From a checkpoint of a small mixture-of-experts model trained on Wikipedia.
Size: 11 layers, width 256, 41.3M parameters.
Experts: 40 experts in each of 10 layers, 112 SwiGLU neurons an expert, 2 picks a token, a sigmoid router.
Below are experts of layer 5 (counted from 0) of a mixture-of-experts language model. Rows are named router (the router's row for the expert) and show model dimensions 192-255. Each number is 50 + 12 x the weight over its row's rms, rounded and kept within 0 to 99.
After each expert's rows: a language model's description of what the expert responds to. This comes from a sample of Wikipedia text that the model never trained on.

# expert 0
router:36 57 57 47 47 51 61 51 37 40 44 42 47 60 51 83 62 61 53 47 56 64 59 28 77 55 53 48 36 66 38 56 43 64 42 34 51 59 52 52 54 43 51 48 70 43 49 53 79 48 48 30 55 34 65 58 45 90 48 55 19 50 45 45
It responds to: Connectives and separators between list items or clauses, mainly and, commas, closing parentheses, semicolons, and subject pronouns like he, who.

# expert 27
router:33 64 52 59 31 46 46 45 34 71 56 63 38 59 36 57 40 44 59 61 58 76 49 38 70 49 52 57 53 58 45 58 47 78 60 23 75 58 42 64 49 62 55 37 36 63 37 46 67 58 42 41 36 38 71 60 59 69 70 64 24 62 77 39
It responds to: Month names in dates, often after "On" or "In office", e.g. "On July 2", "December 10"; also season, years, table pipes.

# expert 38
router:34 50 44 46 62 46 41 65 35 77 52 53 52 56 63 65 45 44 51 42 43 65 46 46 58 46 65 48 54 50 43 51 30 65 52 26 57 58 42 55 52 43 46 47 63 31 38 59 65 42 59 45 28 46 58 76 46 42 29 76 47 68 54 45
It responds to: Colons after field labels in lists and infoboxes (Species:, Website:, Phylum:), plus list-starting dashes, periods, semicolons and some word pieces.

# expert 18
router:48 55 56 31 73 39 47 47 56 52 43 44 31 47 50 54 54 32 37 43 63 68 23 44 59 48 38 45 35 67 40 54 42 48 39 29 51 69 68 74 43 53 74 46 38 51 46 48 80 56 54 41 44 54 62 63 60 65 53 43 34 42 29 44
It responds to: En dashes and hyphens in score or year ranges (1987–1990, 5–0), plus particles and prepositions like at, out, over, off, de.

# expert 17
router:50 59 53 43 12 45 29 46 37 52 50 48 45 51 51 50 49 50 63 52 44 38 69 41 59 50 47 54 51 51 41 24 44 56 45 48 72 66 41 59 46 75 70 35 42 38 58 57 74 61 64 51 37 27 57 46 35 56 48 49 48 53 56 50
It responds to: Middle pieces of longer words, often before suffixes like -ed, -ation or -ing, such as pistils, charitable, bachelor, plus digits inside numbers.

# expert 19
router:49 52 48 52 32 52 38 51 26 53 39 58 44 58 57 42 58 62 46 38 46 52 42 49 63 65 61 51 50 32 54 20 54 67 59 38 50 64 71 74 55 64 47 45 52 56 54 42 68 54 62 46 21 38 41 60 47 75 52 56 53 38 56 41
It responds to: Prepositions such as of, in, for, from, during, between linking noun phrases, plus hyphens in compounds and list dashes, e.g. "Senate of Virginia".

# expert 5
router:31 50 59 60 41 38 32 44 44 61 37 70 46 51 47 72 47 54 46 47 41 54 37 49 59 35 48 45 67 51 55 47 63 78 49 48 73 48 53 49 50 54 65 44 60 64 59 71 73 53 60 42 41 41 82 51 38 66 47 59 47 53 41 24
It responds to: The word the, and also a, this, his, its, their, right after a preposition such as of, in or to, starting a noun phrase.

# expert 33
router:34 53 53 49 56 45 26 64 30 62 52 47 40 45 51 56 36 56 59 52 33 49 57 25 61 50 62 54 30 28 58 54 48 49 51 44 48 56 46 48 57 63 52 43 54 64 49 51 51 60 61 23 38 54 50 50 52 56 28 57 40 58 57 35
It responds to: Capitalized adjectives starting proper names, such as United, New, American, National, South, and adjective suffixes like -al, -ic, -ian, -ary.

# expert 3
router:48 59 59 37 57 44 43 43 41 47 59 72 28 62 58 65 31 56 57 34 42 55 26 43 42 51 46 67 46 62 75 61 46 57 63 34 64 64 65 65 47 29 43 37 50 56 41 74 57 53 58 60 58 58 62 70 31 65 49 64 41 60 41 44
It responds to: Commas closing introductory phrases, appositives or parentheses, plus subordinators like as, when, where, that, while; e.g. "As part of her tour," "(born 1952),".

# expert 2
router:28 34 42 34 45 26 56 57 42 52 45 58 38 37 34 51 41 48 62 28 52 57 37 30 55 61 72 56 70 63 60 60 42 52 50 41 52 60 51 54 39 53 65 33 59 61 56 65 53 43 62 34 25 48 65 52 45 68 52 65 41 59 67 45
It responds to: Inner word pieces of names and words (Rath-k-olb, Sc-ient-ist, Is-tan-bul), pipes between table cells, and final digits of years or ISBNs.

# expert 39
router:56 51 45 52 58 38 59 54 43 71 27 57 45 47 52 58 59 41 47 47 44 58 42 44 52 41 56 46 42 41 65 37 22 70 49 45 76 74 69 61 53 53 42 52 50 70 55 51 73 48 70 59 35 50 78 67 31 68 47 69 61 48 58 51
It responds to: Opening piece of a lowercase word split into tokens, e.g. dic in dictionary, ba in baths, cus in custody, s in sunglasses.

# expert 35
router:43 48 49 46 55 44 41 65 25 61 39 53 30 50 57 60 32 30 46 35 45 66 53 40 57 56 45 46 65 66 33 59 36 57 31 24 60 65 73 56 56 36 58 29 55 59 41 60 61 73 44 51 48 45 52 59 27 66 66 52 44 50 69 44
It responds to: Apostrophes in possessives and contractions (Welch's, Don't, it's) and accented or capital-letter pieces in foreign names and acronyms, e.g. é, GOES's E.

# expert 21
router:53 37 36 39 51 49 42 77 51 40 55 54 37 39 59 48 47 62 50 44 51 64 38 36 51 46 63 55 49 54 37 49 46 60 67 29 63 67 44 74 55 61 77 19 57 65 48 48 52 53 56 58 23 55 65 57 37 60 60 47 52 44 57 39
It responds to: Suffixes or whole words ending a noun before of, commas or periods, such as -s, -ation, -ion, and name, life, number, species.

# expert 37
router:35 44 32 30 44 54 35 49 65 27 38 66 52 58 41 60 42 58 55 40 69 62 42 44 62 44 59 50 58 57 47 48 34 59 54 32 58 66 53 67 30 55 55 49 67 53 52 72 63 43 40 57 46 39 50 69 34 70 44 59 10 51 54 21
It responds to: Bare space tokens, mostly before numbers in dates and table values, or between words of compounds, such as November 14, ice cream.

# expert 36
router:50 51 56 78 49 33 43 48 36 36 44 41 36 49 36 41 31 53 34 57 42 59 49 28 56 70 49 62 55 46 62 54 34 61 55 35 52 58 56 60 29 47 32 36 40 56 44 67 70 59 66 36 31 59 55 58 18 54 47 77 31 55 73 26
It responds to: Verbs is, was, were, has, had after a subject, and -ly adverb endings, as in Owase is, permanently closed, was fought.

# expert 14
router:28 31 54 46 56 40 62 60 22 52 42 72 45 40 48 69 27 48 60 56 51 51 57 45 54 39 50 46 55 48 40 44 34 47 63 30 73 60 54 77 58 63 68 29 37 61 41 68 59 54 49 35 37 52 56 59 38 67 50 54 52 46 47 36
It responds to: Common nouns like music, water, law, kg, plus plural s and ing endings and the word with, as in drum-s, signal-ing.

# expert 25
router:44 42 63 53 47 39 44 63 44 41 39 79 31 61 54 57 46 31 41 68 55 51 57 39 52 43 52 67 51 54 58 28 32 81 45 44 59 66 50 56 37 64 57 32 45 73 38 53 62 53 78 61 51 48 54 72 47 63 45 62 42 59 41 28
It responds to: Stem pieces of verbs and nouns before -ed, -ing or -er endings, such as kick, depart, paint, and words like support, hold, lead.

# expert 10
router:43 38 43 51 21 31 44 56 49 52 51 44 55 73 50 52 47 59 30 41 38 46 25 45 46 49 53 52 63 69 33 28 20 60 51 32 70 64 63 67 46 55 41 60 50 65 38 59 72 60 62 67 38 47 57 71 28 75 51 73 30 47 47 40
It responds to: Opening parentheses before dates or units, like Treasure Island (1973), and single capital letters starting a word, such as H-ittite, N/a.

# expert 26
router:43 46 48 58 29 55 50 61 49 49 41 47 40 63 25 48 42 61 56 51 50 50 53 48 40 49 53 57 61 78 54 64 32 65 58 51 69 70 52 58 49 48 59 33 48 40 64 64 55 47 48 44 42 42 57 54 60 47 58 51 40 51 46 44
It responds to: The ed ending and whole past verbs or participles after was, he, were, such as released, known, made, bagg-ed, smok-ed.

# expert 13
router:39 44 57 43 61 36 58 39 41 50 46 54 32 58 52 69 22 53 44 33 53 64 46 27 64 39 56 50 61 51 54 51 40 51 59 34 71 59 44 73 46 52 62 15 45 48 61 69 67 55 61 41 40 55 63 50 35 56 49 65 31 55 52 53
It responds to: Vowel-final pieces ending non-English names and words, chiefly Spanish, Portuguese, Italian and Indian, such as Caddo, Chico, Bonanza, Friuli Venezia Giulia.

# expert 23
router:51 39 62 58 27 40 55 41 45 55 48 67 60 53 40 51 45 57 60 41 43 49 36 44 45 59 62 41 70 62 38 40 38 53 57 41 69 65 37 66 64 50 47 16 38 62 49 69 63 53 53 45 32 64 65 45 40 48 44 64 43 51 64 31
It responds to: Individual digits within years, coordinates, decimals and table figures, e.g. 64.9, 579; also the if in Tenerife and words like such, following, same.

# expert 16
router:41 55 52 47 35 45 51 53 27 67 30 42 46 78 39 67 52 48 50 46 49 66 70 41 68 56 70 64 58 63 50 47 47 65 86 51 64 59 49 53 55 39 67 37 56 79 42 62 61 65 64 42 46 41 61 54 43 60 42 59 32 57 49 41
It responds to: Digits inside years, dates and counts, especially 9, 8, 7 after 19-, plus small number words like two, six, few.

# expert 32
router:46 60 46 47 13 51 46 46 36 47 43 53 24 56 58 76 59 44 33 47 67 41 35 42 55 34 45 62 44 53 52 49 18 82 68 31 51 61 55 55 65 56 40 34 51 30 56 56 73 53 68 60 39 32 50 64 59 64 57 52 34 58 53 49
It responds to: Short pieces right after a capital-letter start of a proper name, like He-ri-ot, Ji-rawat, Lo, Ri, Ez-ell.

# expert 24
router:41 47 58 54 36 53 50 71 45 21 32 39 41 68 61 66 46 48 32 25 46 71 60 34 44 37 59 52 50 60 53 49 20 64 32 24 66 58 54 67 56 48 45 35 54 63 29 76 98 42 51 41 43 63 52 73 60 78 41 46 35 45 55 36
It responds to: Indefinite articles a, an, A and word-opening pieces like re, con, com, Ar, De, as in com-forts, a fief.

# expert 22
router:33 55 41 49 46 48 58 66 35 69 32 42 42 63 40 71 35 65 37 51 56 70 32 41 63 53 84 52 55 51 61 31 33 57 42 18 69 59 67 61 48 63 46 37 56 62 31 58 49 47 71 66 38 71 54 47 32 66 56 46 50 53 49 45
It responds to: Digits from 2 to 8 inside dates, coordinates, scores and codes (Sep 30, 53°25′42″), plus pronouns like it, them, there.

# expert 8
router:48 70 58 35 56 35 56 54 18 61 51 29 53 63 48 55 46 55 43 43 53 44 36 35 67 35 52 38 43 67 40 56 35 67 29 37 61 68 45 59 79 62 49 44 48 60 37 69 66 63 75 28 39 48 65 72 46 56 59 62 48 70 57 42
It responds to: Short inner or final pieces of foreign names and rare words, like -et, -at, -ov, plus digits, as in offs-et, Nes-et, Chernets-ov.

# expert 20
router:54 64 43 28 58 50 38 62 31 49 37 48 58 70 44 56 35 50 42 46 54 49 48 41 47 49 40 54 53 55 55 50 00 63 39 31 54 63 49 77 66 72 56 53 58 38 60 69 68 64 51 45 34 43 59 69 40 66 32 51 37 61 57 45
It responds to: Standalone space tokens, mostly empty or leading cells in table rows and spaces before numbers or words after a comma or colon.

# expert 11
router:55 53 57 32 55 48 48 49 48 46 36 44 26 56 59 53 41 37 42 52 63 61 44 40 52 61 49 57 42 54 41 27 33 60 39 23 59 60 55 66 52 35 49 28 46 54 63 51 82 62 68 26 15 39 47 60 39 68 52 54 39 38 45 49
It responds to: Line breaks ending headings, list items and table rows in structured text, e.g. after "==Sources==", "== Honours ==", plus quotation marks.

# expert 6
router:34 46 42 56 58 25 68 59 36 49 57 52 45 49 60 48 55 66 44 39 23 48 56 32 54 45 63 50 45 49 47 38 36 46 57 47 58 59 70 58 38 66 86 45 51 48 37 73 45 67 55 22 53 54 68 60 37 59 55 68 30 51 44 34
It responds to: Country, state and city names and their endings, often after United, New or in, such as States, York, Toronto, Syrac-use, Astro-s.

# expert 9
router:33 63 45 41 53 35 47 68 41 44 32 42 41 60 43 43 42 56 50 33 61 62 36 33 60 45 48 66 55 58 52 33 66 62 55 43 58 59 48 62 45 61 67 39 60 47 63 79 52 60 65 44 46 49 54 51 51 50 52 65 44 53 57 35
It responds to: Pipe characters separating cells in Wikipedia tables of results, votes or filmographies, plus some adjectives and verbs like potential, prevent, arrested.

# expert 4
router:37 49 44 59 57 60 46 45 34 57 38 73 14 35 57 50 47 44 40 48 41 59 56 44 49 52 55 59 69 53 55 52 41 52 62 28 63 59 59 64 51 52 54 35 39 59 34 66 67 55 72 42 32 51 66 51 50 65 47 54 09 67 52 46
It responds to: Word-final pieces like -er, -ter, -ber, -ster and single digits inside names or numbers, such as Jupi-ter, glaci-er, Car-diff.

# expert 28
router:47 69 56 62 49 57 34 53 61 55 37 52 60 78 50 61 58 53 40 29 72 48 35 50 32 47 46 62 51 41 70 61 35 65 61 44 56 67 49 36 36 55 71 40 64 53 58 52 63 44 34 49 40 44 82 60 43 79 52 56 48 72 39 24
It responds to: Inner syllables of long Latinate words after a prefix, like repro-du-ce, con-side-red, ex-pan-sive, plus some spaces in tables.

# expert 30
router:44 40 57 49 62 34 60 50 42 45 25 66 32 47 51 55 41 39 46 51 46 69 48 22 56 35 49 70 46 41 58 64 41 54 61 47 71 62 48 71 47 61 42 34 55 64 42 67 56 45 46 60 58 39 55 72 44 68 30 67 33 56 54 35
It responds to: Given names like David, John, Eddie and syllables such as H-ung, plus on, by, in, from and table pipes.

# expert 31
router:47 76 47 35 41 48 49 45 56 71 46 54 27 72 61 72 35 43 35 51 60 59 40 29 44 34 59 48 58 43 38 50 14 67 53 38 64 63 55 51 53 57 36 40 47 67 37 62 55 53 48 54 34 55 63 66 47 60 49 63 54 47 61 51
It responds to: First capitalized piece of a split proper name, often a surname in tables or lists, e.g. Bo in Bokor, Bat in Batista, Lu in Lucia.

# expert 15
router:42 56 45 45 58 48 50 60 42 56 23 46 38 64 37 57 38 39 51 38 50 77 52 39 37 48 43 58 53 50 79 53 48 65 44 39 59 62 74 66 40 48 74 36 49 44 52 61 65 28 57 53 27 60 42 60 36 75 45 51 33 54 64 25
It responds to: Word-internal pieces such as mi in Jeremiah or Academie, digit 0 inside numbers, and nouns like film, album, series, game, km, million.

# expert 34
router:53 65 51 56 39 52 44 68 42 34 57 46 31 52 48 54 30 43 41 45 62 48 42 43 30 56 47 45 49 59 36 43 24 51 49 22 85 62 50 52 51 67 63 41 66 46 38 63 68 43 80 39 35 24 53 65 51 80 42 48 32 62 48 26
It responds to: The digit 1 at the start of numbers like 1950s and 52.1, plus to, into, toward, and modals can, could, may.

# expert 1
router:39 40 41 45 50 51 70 48 64 52 51 59 38 51 39 63 54 47 27 49 55 47 45 42 34 39 71 47 57 46 44 51 31 63 52 29 52 68 66 76 52 43 66 33 40 68 41 79 56 61 68 27 26 45 60 52 55 52 49 55 37 43 47 19
It responds to: Last word pieces closing a word, often plural s, -sh, -in, digits in years and numbers, such as clips, whitewashing, Board.

# expert 12
router:59 46 47 45 47 51 45 47 40 76 35 64 53 44 70 46 58 50 47 36 48 63 41 37 53 33 64 55 42 68 34 65 34 67 44 53 62 60 74 62 36 55 66 30 75 36 44 61 48 39 57 35 35 40 52 57 61 62 47 68 38 61 47 33
It responds to: Common nouns and name parts after the or a, naming institutions, places and roles, such as School, station, House, province, CEO.

# expert 29
router:66 60 63 41 38 25 41 59 24 42 57 40 49 28 38 67 47 36 54 55 35 72 52 42 49 62 48 45 51 62 44 42 37 63 47 52 73 60 66 51 35 55 57 50 47 41 52 61 65 44 60 36 45 58 65 43 64 59 54 50 41 61 56 39
It responds to: Short pieces early in a word, often after an initial letter, such as th in Ophthalmology and 17th, e in Sovereign, and ing.